{"d_shared_expert": 0, "balance_loss": 0.00831, "vocab_size": 16384, "learning_rate": 0.0125, "max_grad_norm": 1.0, "batch_tokens": 65536}
Below are experts of layer 3 (counted from 0) of a mixture-of-experts language model. Rows are named down (a neuron's output weights, with its number) and show model dimensions 144-191. Each number is 128 + 24 x the weight over its row's rms, rounded and kept within 0 to 255. Numbers have three digits each.
Before each expert's rows: "raises" lists some tokens whose logits its average output raises strongly, later layers aside. This comes from a sample of Wikipedia text that the model never trained on.

# expert 0
raises: "st", "to", "de"
down0:130151128123161108135047116117116107132159132130083116114126138167127134135147109139119103116109075081147132159138119148138132106112180108148114
down1:110157165152109168189123094107127170098088163090083075141099148093145137127177106119130123103083113146091140131116131124068092149133127119111149
down2:151086149119115109144157119129119115123110157102106134138109138122148147106123170092127144166139097094116096130151128183123102174097076116152154
down3:125140130135109151100118133134129163169094098190117159131107132130092148121138137103128138123140121133150130147087138130139107120118174137107082
down4:093109125116139154150152153108148114085156172109107127133174122150097132115122178128166111153117111118124123117124119102125117100137103120121099
down5:133143134125136126145105125127170123129076114111133168119109143168092165135138151112109142143144117141089120130113154142093107096105090127073147
down6:150136140117120140148129136110098114151123143117193158160151129139139145127095126089151126104138116111129139136106144121093165089107120139102106
down7:141128092160155150145110089155157135118139099152150077123137171142173085149174134137152138107145141116125167129110104135115150136146122138107122
down8:126175135087143121129166126113164099121182109139121092170114075118126129083076127123132156096113140157128123159110136099133146127139145093166116
down9:116070109108128140146164144092098106089137082106138116115123120135104151094098133112143150108150119168108137100144169103118169156157138115103157
down10:125096164081103145129128136149152129127117127143112118124131153121128147090135116092122130157151120129144128104083131108142109070083129147125087
down11:152104135108156119107162136168102155120138158106130079159120111154141163113097100133131138148102096100110103116153139173112114123154148132132155
down12:117142114188118154108089165126138121174120092169103132107133147108154116100130057104108150137081119136106133118128165126113146168152095086144172
down13:149127139118114086100125156104127160063159122114139137127125120148118207141181134130127119094117137117103128125146083118083137115141159122138150
down14:154131142169108114150168138099122133108102162153196161176150109119167128148093150151117121103157138108127119118135119133116134163163187126139089
down15:119137108173075087137091184166137141136101162112103135148133140159132093169112134154118141147119144127123098115109111104113134121125095157151150
down16:121130150176122151119130191100135119139133110140162110142128098168159150125093120110124142162133103068126122112190125178115096106137159106137117
down17:159119215145133080120121128144159073138099133115147141118130154141113134119128102143114134116100161147187096123126154123144130130134120186132097
down18:072122122098105141104108131102112139156101169126088123120149147139119125165170139106128127136098156141146106147135116145123091113111131151093104
down19:142138153154112114153093096103138102128138165149107107130146101140137126131077068113133111092150108145147126107152158123130156072098104111112115

# expert 6
raises: " the", " in", " ", " a", ",", " ("
down0:119155130185123083109114107148119110093119109103043154134085147142097114111125156128107114130165123124124146093130096148120093145109146142083125
down1:137097119153111152149102119143131131143146113130057154143096123103088130103173139124113127119113097148118110135092083114120112124069117101151114
down2:133148093123091176158140122123158144127112124118152127133124126096192130114122134144148147162122146108123107142167113202150173148133147162162146
down3:102135094066110115116132160155141120142092090147156135124144063166132124154174120079183099150122139114138137124143100150158148160109131148121089
down4:133131170114158074121166118115127125129122141127127147112126157097146095165072123097179116131141152117159139159123094122128186136144130121096156
down5:115088115123069132114163082131101108163143120146137131127118138142165116148099133132163132132136138136163136104124131119097144136133126135113154
down6:120123127157135142152110133095175130131134110119129111098073166097118110106105142101132158133102169081138108121147122124153148093145130105139134
down7:117126123165135099145114167144176135107089086162158138072146122159152119163145081146063132116094156124112142113097152123138112118150102117151105
down8:139110137120133092114123144071148124149118111152166158125105079143164100156119138148121112143109175127143131149128117138123118135176152129150133
down9:127119186133112154112120127089100143150179120124105108160155132148121107117119121094125146144109056139083109129147103130141114128157135113129103
down10:135192163149150093132100150101109108134104106124158185123122107115178111131133150115144107107163093109149133119107124122142133129092185136133134
down11:154129156094134132131118157120128081112119125157093130163169152114163149160109140120164151113111107118098199151122153113132158123134147148093146
down12:131139175114162104150084107115144111091120159117144121118153133060124124117171125121108126121132144163084131135099121165136120115147160135101105
down13:132123107162121141150142103150139155150117141145118177121117137134130093091095099140161126150104111147104155076152092129142095143129118104128117
down14:109140137151134131118119125077142155118100143120114125105095111108140157146137121149110165134137184118143159134084163142115120148168118135101156
down15:108141095107153096085140112108119071128156124121126084166098109166124145167125086116154128153171170135139123123096090137139097125124101089120132
down16:088088121131098133136118155133095108126163161082121140134147130118138168124109072160110143093117168124156142116093127128126152116147176133100098
down17:119095106105119110118136100117156157103143142132100143126163124151171121114115129128100116120138090122097117128206097124139072127153104113107121
down18:139136148125180092129137111133171127117166152122117128103086115094171139154103135145080170141129151115098174144127108119141126119111114138110145
down19:144088181155150138126116139145144078116119122126144159167158098131099128105116142117120130110140174178116156121102116153123133147134087099140109

# expert 8
raises: " and", ",", " to", "-"
down0:123110131152121103101164080128163136128088123153106131116121112086086171154135153140135112085125136149128153110117091141142091113153072109077084
down1:113090107126129137146133133112132078146128147156120102092110139105164127139146134147113154105123155133128115154142134122096151163102124153131129
down2:090127158128094115108142102163110142083126159112115128147170111148152162119153138136106174107145155111131121104136108119142145058114170169108162
down3:149131114139168155183109141108087146108109129179128116141164071160110100165119125159146146151104161136109174114116100143110128111095112112115144
down4:155170144115118054108085090110169108141181141122144142158170183088168121134146096132161109118131141139118115143144155099118141154103131136146127
down5:192132148141142115090142122157121127141133152110085139112091139133134124183114111106183161163114134111111136123139092113119116122177146120091153
down6:106127118125098106099172142151131123122128156134121101126085166150124106135113139103160134082147141134113105108131140167119154104090136129118118
down7:133158136117133139144132138135158167131124173127108152125133157088098148136143069110158134152120130124115174090105146138122147113147139099141120
down8:145107146135126103133118122168121130114135060128120159137180139122142105154179149158129107123130097122155161121131144137149164166118102097111137
down9:120145126117129126131082109125120104139117151129131157154070134140126125131118129138066121125139096106128149110134108125114097138095114146128101
down10:134117145148125174143048115146132116125102105134110128191113118129110132135119125122130111141082158088149116147168149130106137141143137130140165
down11:115110129115116116154128110109133132114136114141189148150099120131115129154142132086128120173130089110118193147180142110143178123120115148137117
down12:156150113100178144130125129151152173119102168120122147125126148095145109123122095153120112117154097157134101126079106120145120113128116092138138
down13:128169159101123108142085124144156137083146109143180089120178123161140120110147098153087130082128125141127162138132124160114118169110083101122142
down14:106152152173132142208143166135139164123111162116121132135113163098166081145149139154111128146082122087087109175096120149134163150139090119128106
down15:161164121170077124153134144190172099134143099131148140113113106135120121155168091100114115129103146103164123162107113117125114107131149128191126
down16:132108136123142136132171096131114126150111118092085111136178116138144156085186116103098180184130155121150140114141160132096151136126153141171114
down17:145170133111055121131143126118147127140134155140110089125096132137100144107130104136092061125138135147123136153089108111121134070104126121106149
down18:154092105113093119118147123121127122102129114106118106124125197132083088113107145094151128114134096176170135182103122108153091151107100162143112
down19:115126135135125122125137144162089152144130111109170153139147153107124065121105086113162105159153119139116098158109117154112124117137069077100092

# expert 13
raises: " and", ",", " in", " of", " at", " "
down0:117140061122105120128108099151112110127147137114111176127106146113135116128081162121112111097093101174114128138098144118097179105133161125162119
down1:133113102100151162153136160155130119165100167125148145160081160167138120152141120114129114105141083096115128153165142133107071156165120137143120
down2:100075115132109111113141094121104122086174109093181144119128125132108125165125121128109156126144140125129170104164105133133136144149106086161134
down3:104098126142060179173098095121144122098110136163139141087179134118131094141126128169098085134131108106140107143170085110129104136096120095119108
down4:135151113135147110166142130130115099130121111129099127098144151138144155086168150084125124092114135166133140109082119138125124118168110147104140
down5:106103146133146143096132088149132151131124121137087099134131127133136102109137116131136091142141157143109118146107152193106066068106109088117097
down6:122123111107102132150136080133138126123113156090130120125124092141173140138090126125136134140110118096176133124093122133155122096100108144121122
down7:100156140127161110131114096146130137114112086129154115149116153119101120123142144123127150158110156170120149205076161131105086127176136162103145
down8:124161137152159157070131146132112162127110176093121100112139116140111134102123069126153128152113117128132193106140117060130127110113135104173125
down9:140088165118124122139085154143155112099120132105143157164114167131107127120088116117111133160159114152114112144131132127145119174100108141078135
down10:124136085126155130150137126174086145169142131146125103134102155094131096093101140123115136115101123107134159143117106139133147138106176143114158
down11:098128130121135106122121067122148100152131107132159106119147131118167147148096133153095114148136111124144126098121123168130123138139118090122136
down12:145124107093093163127173135173144140079091132147102145122113140111145102109109168150165140086116122137158070131105106128125156106130125133084136
down13:075137125141129120170155145158146120102142130122125103143119161111114148116165113078099152168126164135128102119119116192123136079100152110144135
down14:141141075138116128189137161106137154084138144152148113096146104094118106128126149134139163147205089127112158126116164136102148102111132123136094
down15:099155116128204155122116119122135149130117105148151133153128089124158099103091143141138157156112106106131109107137158114128129142142137122109130
down16:140114136128150132066097166136101142130124120088147114156159128141093127149149144084166100106145130146141174117122127110078156124157153114150162
down17:099127138143137101152110112128148124065145136126116128099087123107128126108129130141146088098137137140149087115169092181129108130155152169117132
down18:134157140111208086155085115133135132134124163163105119123105089127130141141169126099124086150148204150091095151113146154108101113116107114141124
down19:108151140121167133143114104120177147083150078111096118140123154099128102089154175139097124133133112117145141177130104122123133149135135119144146

# expert 9
raises: ",", " and", " ", "\n"
down0:115145130147115123158135141116100131161119138151125122131125103097158170147062138124147135114134134115110098140132090116087131133096122150185166
down1:118121128151141193137128130087111132101123107095079092109118110105130142117149144129123140139119133145132108160125095099077134149137106114168161
down2:115149127160141119118112128127127150124151140142149128158090133107150112110152100089112105158105124122115096150116157080135112120150145111138134
down3:150130082141145100104113128101113129100137124162114169095071142186113081125131093111138105146115105131159133132171124124122177132148147107138112
down4:154113102155110122179152125160151140115130136117162142123094112103116128120111136143140108122132136172105126129160120114128116147100123098156123
down5:159125124146123137150158101117137132101108131146154129161164135143120169112094165136075094129069193107115152142145130163067134112107127110120160
down6:099120118117107098134110108149109107124174127118130134178140107120120197137109155125093163091141148123164127140112155187121142099120103115124141
down7:145110134095168114130096103180151148123171131143127126101112103177093110092165157144149186106141068118160137109127130114145149150161135126134132
down8:148116091147144134160128141125127114112135144121129140136149083156147139162128177146111158133108117156118134115117151145120159146089150130089110
down9:157118171116135149122133125138114143139118135119150095173120176153152096108155132136161149153135081162111117109106120132128141133083129142112079
down10:116109142115153139103092102124133146173108130107102149116098093149138129119190135103156102123136115118145164128144108120166176113080131112089131
down11:132105122100131123141104120135143129135113162101131107129153105127100105113134137105180125103156120134143158084149119138135116160156124152111113
down12:104150119147128100154131087091094133119114121128109127154135200077147158116131144111073128130107114143070121124104168159134129110127081124158147
down13:086138157155154143150109121168097151125148128132172086153113142142116121135120112103154155125152113108147141136183158098160151091155128119138098
down14:081101140080079118141119145116078128095112083124162089095136174108132164134123115171150109108100103138180130096104139113115122140117121156097137
down15:133116130153130137109111126087154110128130120142128108112144155175086135110130114074147125121110145128147167156116142151157130132135174107147142
down16:125135109150163126139129108119127128170117137116112100149157101130132095143101078119108141169118118097168120107097084160159140147161126136134125
down17:090113082153169095137139116153126165097152116084095118118152162083112168161089129154104094142155114104136108140123121123174152099111135131130136
down18:114111124090123151112136145143160099138118116131135150128138125111142114141121138150118132176135178118120114119133119125147157100140139104124115
down19:126126126135122134114157127116111117115142180128141136133131095129135070069131137134115096119159085130139106122135152088155099139097092141166105

# expert 12
raises: " the", " The", " a", " \""
down0:101081119083158160129109161162136102120136082101140122134113133130128134122153101111118132139147111168096143138104134141092072150095109155145111
down1:125175064169088121159081149121149142142139177125098108115111123108153152132112141136141134136141117098120115128102152113113149132141133117105116
down2:073133144156168099124075140109135148101109147125099118101137125103138100173060110142131068127150109148195116139136121120139132096168124146156168
down3:102088167120145115141091099097127137109095122111162151110170115074142146128150115126137079127134145161106141151129165149115107171099118117149139
down4:094134137144129137135139151103110134122131126136087148084141065121172134142163103150107148182065121156130123145083109120127143102122098127124129
down5:144121096145110143150130112107147152132106078150114137158132140106104081130133125125128122153122115177145152110130093144105113120094141100154116
down6:108136094105153096119106121104111110135075118099170107132093110125132136149133133116104136136129135132166171101106087136211113124120118124098146
down7:102138109114083179156147052160149094117126136134140078151107113053092125141107101098067098133081126103086140124170118151153147111120136143119095
down8:128169158129131125142146113101148189152160153126148128137130156139111114149080123130154132141116131157123103077123154170133158143136151084152110
down9:144148120136145133137102116133132134143117100139117147093113168114155122140108133157161099165155104135154170106108101177091144126114140174067156
down10:165123171112126151144150175128140156160152081151135142101130124144147136129143134131180161150125121123118131112084108129120144133129113124141143
down11:134108170126096100099100107134132054132159121171132127121154146164151165132157119126143155172156141139136096125155112106128158169155146127148165
down12:140139142084095114136133135139133132155146111142096100143104138152157097136072122162137131120170079143151128136138121168132161146130148094135154
down13:091100122108126093135149134135110143111099140126111118140127153106143110130098120131162143112077091100100092175132135139100149130105120113133119
down14:131143169140144140141136129125130116113158103137157155150168110127095114146166115135143149138107140143118128099114140155160130148145088146119134
down15:094138112137142115115097151127113102118134138145144138132136132136162164120125123122096129124154139105149086174124092161071129123140168151110111
down16:159130103148086162106087127123126170100147147128116092122129150096111108107128133140075132135163155145163137136147108101130129138116092153156075
down17:189146151119109088153122184129135144111141117133104131163139124097119109115151115073145160119106140111124146122093140092150149134148073134101122
down18:102118117110109124164108101118096158108154066082136176154149152158156099115125117122140101124142129189103099150171147110147137072140157143126130
down19:122129143109101089124155118160182126148125113145094155120093125102124118108088144111091146131104087110134139150142100100138095131125156136123122

# expert 14
raises: "\n", "The", "In", "===", "====", "=="
down0:111176132101117115127154127136119146140134166162149102118138100121118177136087129149128106150100142101117054130106148121136106131157131134147142
down1:136124145136123144118144122137098148129165153099113143135161147100142103157121123138108141148160114118128128143093206124146110084114132119129132
down2:139122042158120139147110144126102099113138133168141115118102198168125108099163120176133118119120142128141110144154132131155143159114194123152107
down3:123116068135127101137163152137121149121123145131185119123142129147174132092157129079106064099119124114161118131198123112153144129159067078119129
down4:157146126158101100151090115111152129153165148034115088145129064140166084122150152130179145127127159078128129123096131087119139115101183112152139
down5:128097155140129142119130150112120161139151156126157110118143121160078156149147119105114112128160082136123121122101128159091114137126153126129168
down6:119120177140130106138216100147124100094171124153126151089126152120167128118109109137147122132106118114101087102092121101077110154133113106112118
down7:134126142123131121155095137123158183111141113121118108109128124107162124093124148066074089143125119118101124125098097080138136141160099140129098
down8:165143134144111119141128128121110138112186174141152113160136083154161140086121120126141132102156127149111104177065097142123143104116103183118098
down9:126156157145170135155118106113117114180130131133162098102184113156127153110165155142124160177148120106170121142173161076175130110163189136158126
down10:154047107130117115109115148136166173108163106113133109108168095130129136110119123097116165114160113123108163137124186087109119180126137169088147
down11:162162106094131128155108158120160147155123131124137148144105100128155115109135146132111135126113114128151102061123124186143104144165106098093130
down12:160138105152119153122159148118133111121152126143099156141156137104096165127128108151121126119125165139129110153175122128129132117145116091140088
down13:142147162139103148116135142129080159091116123066111137058124144115122178119102154135113102140137139102137136135138105169118153161132119131114118
down14:169117120122141149148105099093100120140201105109159122108093146085104163119117155136134136091139143141071079098148149127119118152106158173117138
down15:131191142113137091107151189101165124114169099101116127138129103162117118158109081121154121161166136103124142149131145138124149100140144113155127
down16:155136113114118134125134148124144138163081141115144071113154104155127109130085147175165121099126105161115169090122142090163128124108151119100109
down17:108149142086126137134151116146093082147106132105111109100140124156071157077141144107137142144090110144173151183148142148136144122098109134135155
down18:090150114143080053117138145112161180111153119131123101108082134104138099129149102128120152108144130108110163133099162127141113151098153103130169
down19:087144122107119133165108151140131121121111158167155169117101111126140116186113113121134135136125106173188134136134127173115133113137128119087129

# expert 2
raises: " the", " a", " ", " their", " an", " its"
down0:095117111185124158137103126128158124134097151159151128133150125164154139128133114129110132111117131064118104091166098128094150141126114146119125
down1:155109145170098129109129109162116140095134137098133142125123130117104112138122135084165138139172166048098115123151139131138136150112143098132109
down2:134094133144130100147141145102120121118125138120191146121159130156114076119142142132146128112136136109124119121113134177132126138113153134102106
down3:132161140164167137121157111148109086077120132123149160147120132125153143169131108155182149111118144132146125127143147184129119130136132147082088
down4:120110099089109134133124129120149130158180101110149128143162128145156161139167113153198109122128150162115120104129125120126101154153119123097187
down5:103097133123093128149189115106133145114087135128125133128101119138124132124109131087134133075102153066097103110108125097150147139145146147136155
down6:130126146149103144159107159127131173151095142142123098133105158123151121090131131139107138155102170113097125107120112143112126130092125115110117
down7:117166120115160173112163087150140084154115067098152155143080114127174150098142093093147161104117164149116150114103143134077138151082128111116168
down8:122139164081140121133141108172119107123150135137124155130162136123138167152126082103151120104110126078114138107102117134082112112122137110122170
down9:123150105124121129168141154123149119120133096099161131145191155125105120144122128123128084165134118122124155092157109115128119137133118096100145
down10:108120098096152110117095154136109132134156115113120141125109152133135182126105091158159118155120126131114147122127135113107160158085191186121147
down11:132148109114139129152117111169108089136162133126124144130142150175153121087157132128116132140093117157167078124097187101111121109165115112080101
down12:111132128164085141117118083151084106118157139105115141094163113113168120086125155128130110132151115122138156135128138080096125118106147109155144
down13:111103161097114069128094099136148147138165143070142126140104128116130136124110132157140146088152095146118116092150126128097180154117071129099143
down14:080152124149138117147144145129128147116130117171126140106163136136108131140070132051080137129148130117117107127121132136143150134137106130117108
down15:109115118154138163102161136110137157092091165125150119171101187157103143120141100158114105089099147140112135166127116123141122109140157122165086
down16:116123095131166177090119072085141111146159107167172134089109070179135131073121134125126161122147172131129155125143127137114126141148112124145093
down17:134133117141151089106144165108093128125136161129164124129143129069106163129079142137126164097100103132117143131161102134076105144140120086156109
down18:103148105132146075136096119101156129128152109114099154115135178129139144137098099136110112141123137129140087101115117136115110098171132116154080
down19:118144143138124109125127118168106154113124163125139129116166161090109133096189088101151109146121138141126129176157119130156114146172157147165101

# expert 3
raises: ",", " (", " in", ".", " and", "\n"
down0:135154093128148120188178138163131114167162150105126128141145113099150060136120147127168134112117122119158126123115166122130110141100096150130098
down1:164121152161158104131145166111131123172091129144161133175135117161137121121118093139112120126092164094164105120143118138114163120092139127129141
down2:117176119141129138150107120084144153106137159115057108120092126116119126123151129122094131132145162151163131149151161112128109089108112118165104
down3:108093145142102093124135108104178124142129173101133048173111093122122121148151137128113132130160162108158108122154117108187100144153111137143200
down4:098103143110071096156136145161151151105091155112168139114119161092139156124129126113132135124125140077098122131164114158110142142119130114095104
down5:097152154130152136115133118160108131126115159114141098095123109150139172114117102093125163157150108151135144113150085164128179140084076108103116
down6:154092143144070141130106122173156102130162158127114163114101093113140122155142101093102121130079059112133130092107176124126105123124139121113145
down7:153123083132129112148166098125113135144155146114094104172125079101153112096143155086157125098095107059174174130098126107140148142116117172144137
down8:154142137139113100110145148119140131109170131159107151138153128152163135108147153116111132153117174116173134161163138138110131112136160179133115
down9:152148145116132144122105136129107129157085121077102095144129132137124159139162115139098124164109110146092121134131102138114178160115149136166121
down10:117132121146128107145166120129142145078124137164145159124144113118148130174102136095155132105132131139120122123137119125082153132106099113144158
down11:076126121130097114126103130133122095081176127148127154106138165128114159153107178151129142164100134138092088131121070117152132114148152110122142
down12:108115115149136128118157135127129101082093136113135131100106127112099120102091118181148095144094142070117122103179110147080130105128102134139128
down13:129121121153149138120099112169189147164122115140123096107101131093117103127196103124089107167110096116153086125122112112071154159114133147114102
down14:132103152179078084111154114121126131134141139102178085162129137165140114181111148141139119078127100164139133153091131147122121098148123123116095
down15:121097128120126157135120145164142135106105127125100155127111118111096134149083082154178113148056110107116112114133144125112131102151120123090124
down16:141118125154132138121117119139100104141139149110159114128149122117104170136134099064143148077112075163116163130145123146136133101181114133081130
down17:134114132118138126134167156100148146129175089105119098143133137099121149127117130098099125102116139160077076127203128127084179138144139138108088
down18:120128163123139137141081136087118138154136088113157105125153152139110144147137143144135097123102121117106095167111136197143154110121168167099110
down19:156120125144130149095131095105148115176110123133127122133165146121153139148175130113127111082138179152088171177130111126109109142178134084133131

# expert 11
raises: " the", " a", " ", " his", " her", " their"
down0:128116163102155153140094128135143148129109110118103110178072111101131126129097111128101138141126136137191086124125135096143163187123173119094148
down1:111126151147129152150108142130147093128127156140157140091077148104120138134111127138126121164087151130104116109111146134083148134133122111143091
down2:141129129128142123086115119106146125125149145098147120143109153149115129101106135140102132125122119091091119134173148186141140124071116126148094
down3:133145119083151150152128122118100130111078137114172142114125131074089123153117115148128118087126157126128103106099093140145121155155128117086117
down4:127149140136119123107133130112133120129100151124115086144101111121160138116169137135128121113130095124134144128112131163128172136106075129128081
down5:121112115120151069153133093130097113092143144169106091170159152161127086101128120141158167117100066126129167109169140135129113163096095091148144
down6:138112114167179140147101101083156132193137149093129064133088142129125136111106110110150105098118117123148149120087138168132129094151174155081097
down7:115146142173126129208134114105110132127130166089107120142099142126122101109167163103158103100151131131123163109090130156065117111118154135102110
down8:191121131128112131122145156104198150103093136134115153130142125114123128115113110138088141139127129099121124147126093136114098086195140145113143
down9:189104146142166172095090119164167138160104128144155141157132143113121119141132114138092102125178104086104170142144092116109116117109103109143123
down10:176134122166138088108145167143126128181110158126154142122116107132099120160094110106115107145122134143118126095082107107157136155151137130107143
down11:125105081130115092119139138110151160118156181133147108125118146151095119108189149186109102107133119121115113128159130090085138143136167150087142
down12:107158095148111161112080101125150136136128117176165125143145092119132144137140093129100152158150128119176151142108113132154098138134141140171108
down13:147137129136125124116128192104110128167105148105096115103127135111135100120146148105133126118139155117150148121104146117127131125104158130081124
down14:105108144139135093095131104155136140137155107135130102142122117158126105136142161137158181130084128102075139120098147118076142071177130121105126
down15:144165137130136117171104097125096152131100118147108125158135118096106144101128150083102200121100178101140136080082130144124080138146109125152119
down16:137169096133170130160142168169101133153135125141156167088138126135158085078155136133123138106131131056145127097136097100138155095128113139122144
down17:113153153121090132119141170146129074100092141128112113086152132118083127123115160154120170108130144144141133141131073143132170117123165135084147
down18:185126099141118133154148133148140157124107131116087134138145102133112142140098107092135115080140118168105123123181168136123171098130159082116146
down19:090146135129151124162166118134157138125109131117084108103140104105131150151112170135164119145103101127104085129132116147127086135160122111129167

# expert 7
raises: "1", "9", "0", "8", "2", "7"
down0:134123130107142126124120128084152091143139168156158107145115109114145117118135127118121105140152153145139105115150084149158131075108145167099112
down1:101105146076073125138102134118125132102131138116132084100133175114133167110158131136112143168122086116148118111122121145145153107151130130094122
down2:129149083153166086111116112091113124126144174149138119132071142111125110137156099148124100135101160123164134121123127118125116111143118144125151
down3:147127098112167099091157125148207166150103100145131119079122137155070108135140121137151087142122198145155145122154145148128136121142137139121114
down4:116110146100177165121142117150120125103144132136170160095124131159161124118117153101121136126150134143100167121102112124138112135139182134149104
down5:126150138129170181147122065120144101121125132113116148127129128126055133128145138129145155169134144167156160112106169127116092115110117107136127
down6:146138122125126113108119127104119149161159161140131152119126141145116114153144172132115155123152115101075089174156119113125123128124104140112149
down7:095127118081140120135102146093124124129092132085129105151104144131096090171113131130132118139129101127139196126110097119077147166141121187170126
down8:140114090102156104120148098131139101115100136163128106116101139123153120111127119112115105144159163137152079099102100104136092127060169139111124
down9:114164086132122092101095151116109118201087127139100149095084104102105148162120129169139141129144092103134084111152113139123136170135134154149056
down10:150117109137135121114114154124142135115119114111152126111152162138119149150115129119128139102131152114149137116150153135129104151097127164113122
down11:146133105110108127121161122112114060118134109150110099121131156123145120107100080163095165110092114157155150141158119124139138081129110107142107
down12:134114154121165133152144135105161132110110118109147159139135124119146112083111136103152127101121115077098115135149130122132121135120106113126107
down13:139128132134130136146124087129108148168146111096122135091103140173119120135104173149151089084147118143123136096149134098094113160141179125095118
down14:141153140100131104141139160133146110095076119157134147111125147124112114133117175136129097160147141102148108146139110107146118092137141119097099
down15:128135136127088147091124174104173131137102084165143103133146146124141135107164103111131090120103101149130139118131105146081111113152070141145112
down16:150112109112136113088134149153118132116124085102174139173141124128115137141139123106148138131158092084146115141134154103104162084167136119084143
down17:076159139171119103155100113158107098137104103122079095100132143181086086143130153096137137117129198115087116125137113159131114138122125149176128
down18:107104062158117153124110137130082146140105122174106153112124071131078154119125115150138139134139124105130123101115121146140165133117152098128154
down19:127141142128119138129122090123149132096085107105160129129108104094118130153175088105110117142143117105129128135127119100132163136131122101078137

# expert 5
raises: ",", " (", " ", " in", ".", " s"
down0:154126110147156125119137100127150115097118118132160168113084136114102154142108159140162073121150172137114151162127121164136126142173106133128116
down1:113135131157154115124121124126178106164153163132127132172105165104129156162118143094132141135109136107098100144086116104127089148141125119118151
down2:150118163126123099110101140123140206133152117090117148100087138105154137178078158112157139112145132092148174109129100123127105190150147109117150
down3:085120119134145124156138150158140116103100126178155096135079114124138133128120118096109153112158123140154119113101099127098135127144093099118152
down4:108137136151116122139179107128119132175088146113116166089147141098100152132100099139093118136152115046200104099122104145104129133150105171211134
down5:138099143140133083135108097140131089150092103099167192111121121135103129081135149126111144177093086072082123109126123152118094126092120098150089
down6:071122172120140119103108130127143095155075111144062079112143122078117144146142103077076131119103150110152125126148080151085092110133155127118117
down7:127164158185137168165136153127150102136149113117077112105101132134113102111084175113146124136161121138084222179095129122141129125112177131095105
down8:131099079142125118103131124154138119167105121144128133084131138143147116144096122125133155133115109093151122165144154137132150133112115179173099
down9:150136161096090127125097153151196137142110153145110067147112117114113098089090151097137156088180145138106073152114124139117095158180119088111132
down10:135128143083150149134129110114146126107141175068145158105135133122151153136107129112187143142124139114164098105155111108130168142110125093086145
down11:102120106140148087120150109103158120093105145160148139185147146116128136102102110153169164131132101137069131124115177139150133123135163152136105
down12:109161133133167052153167146158106138082157136128102145105078122169155093140152083134138129106101147121076118122141129148103087127118124135159168
down13:107146103166097160112135098200139115125123164135135168105154119129149117109150119134132105130139117150105093133117141128116133152096116143130096
down14:116135117137158134169133124122132136136107103131171143118158131139119106121117117144141116092122135128147107130145114091133124114134138102148119
down15:170126168112133130119132129148131086105160128104150160154105139114097130102132137134112158119137150096164149137132102135175101132126083131125165
down16:156108082105190118150108135124167165175154137105112149155133173148090106154128133128127083102150172091078144139069121142186144101148160120162157
down17:131153119142101104103154107105129132095188123144180141124075077197107140143133139135122109141153131085158152112150134197118186144115131135131121
down18:102127126155101106134145133119143099135110069123142168163114120142134095157086158153132097114130154116153140129113073106102144140115100124106125
down19:126134105113152132145155119113129156134140127153124148128068126131156110154136137127146121147110154089135101013126091126150133104121102117133177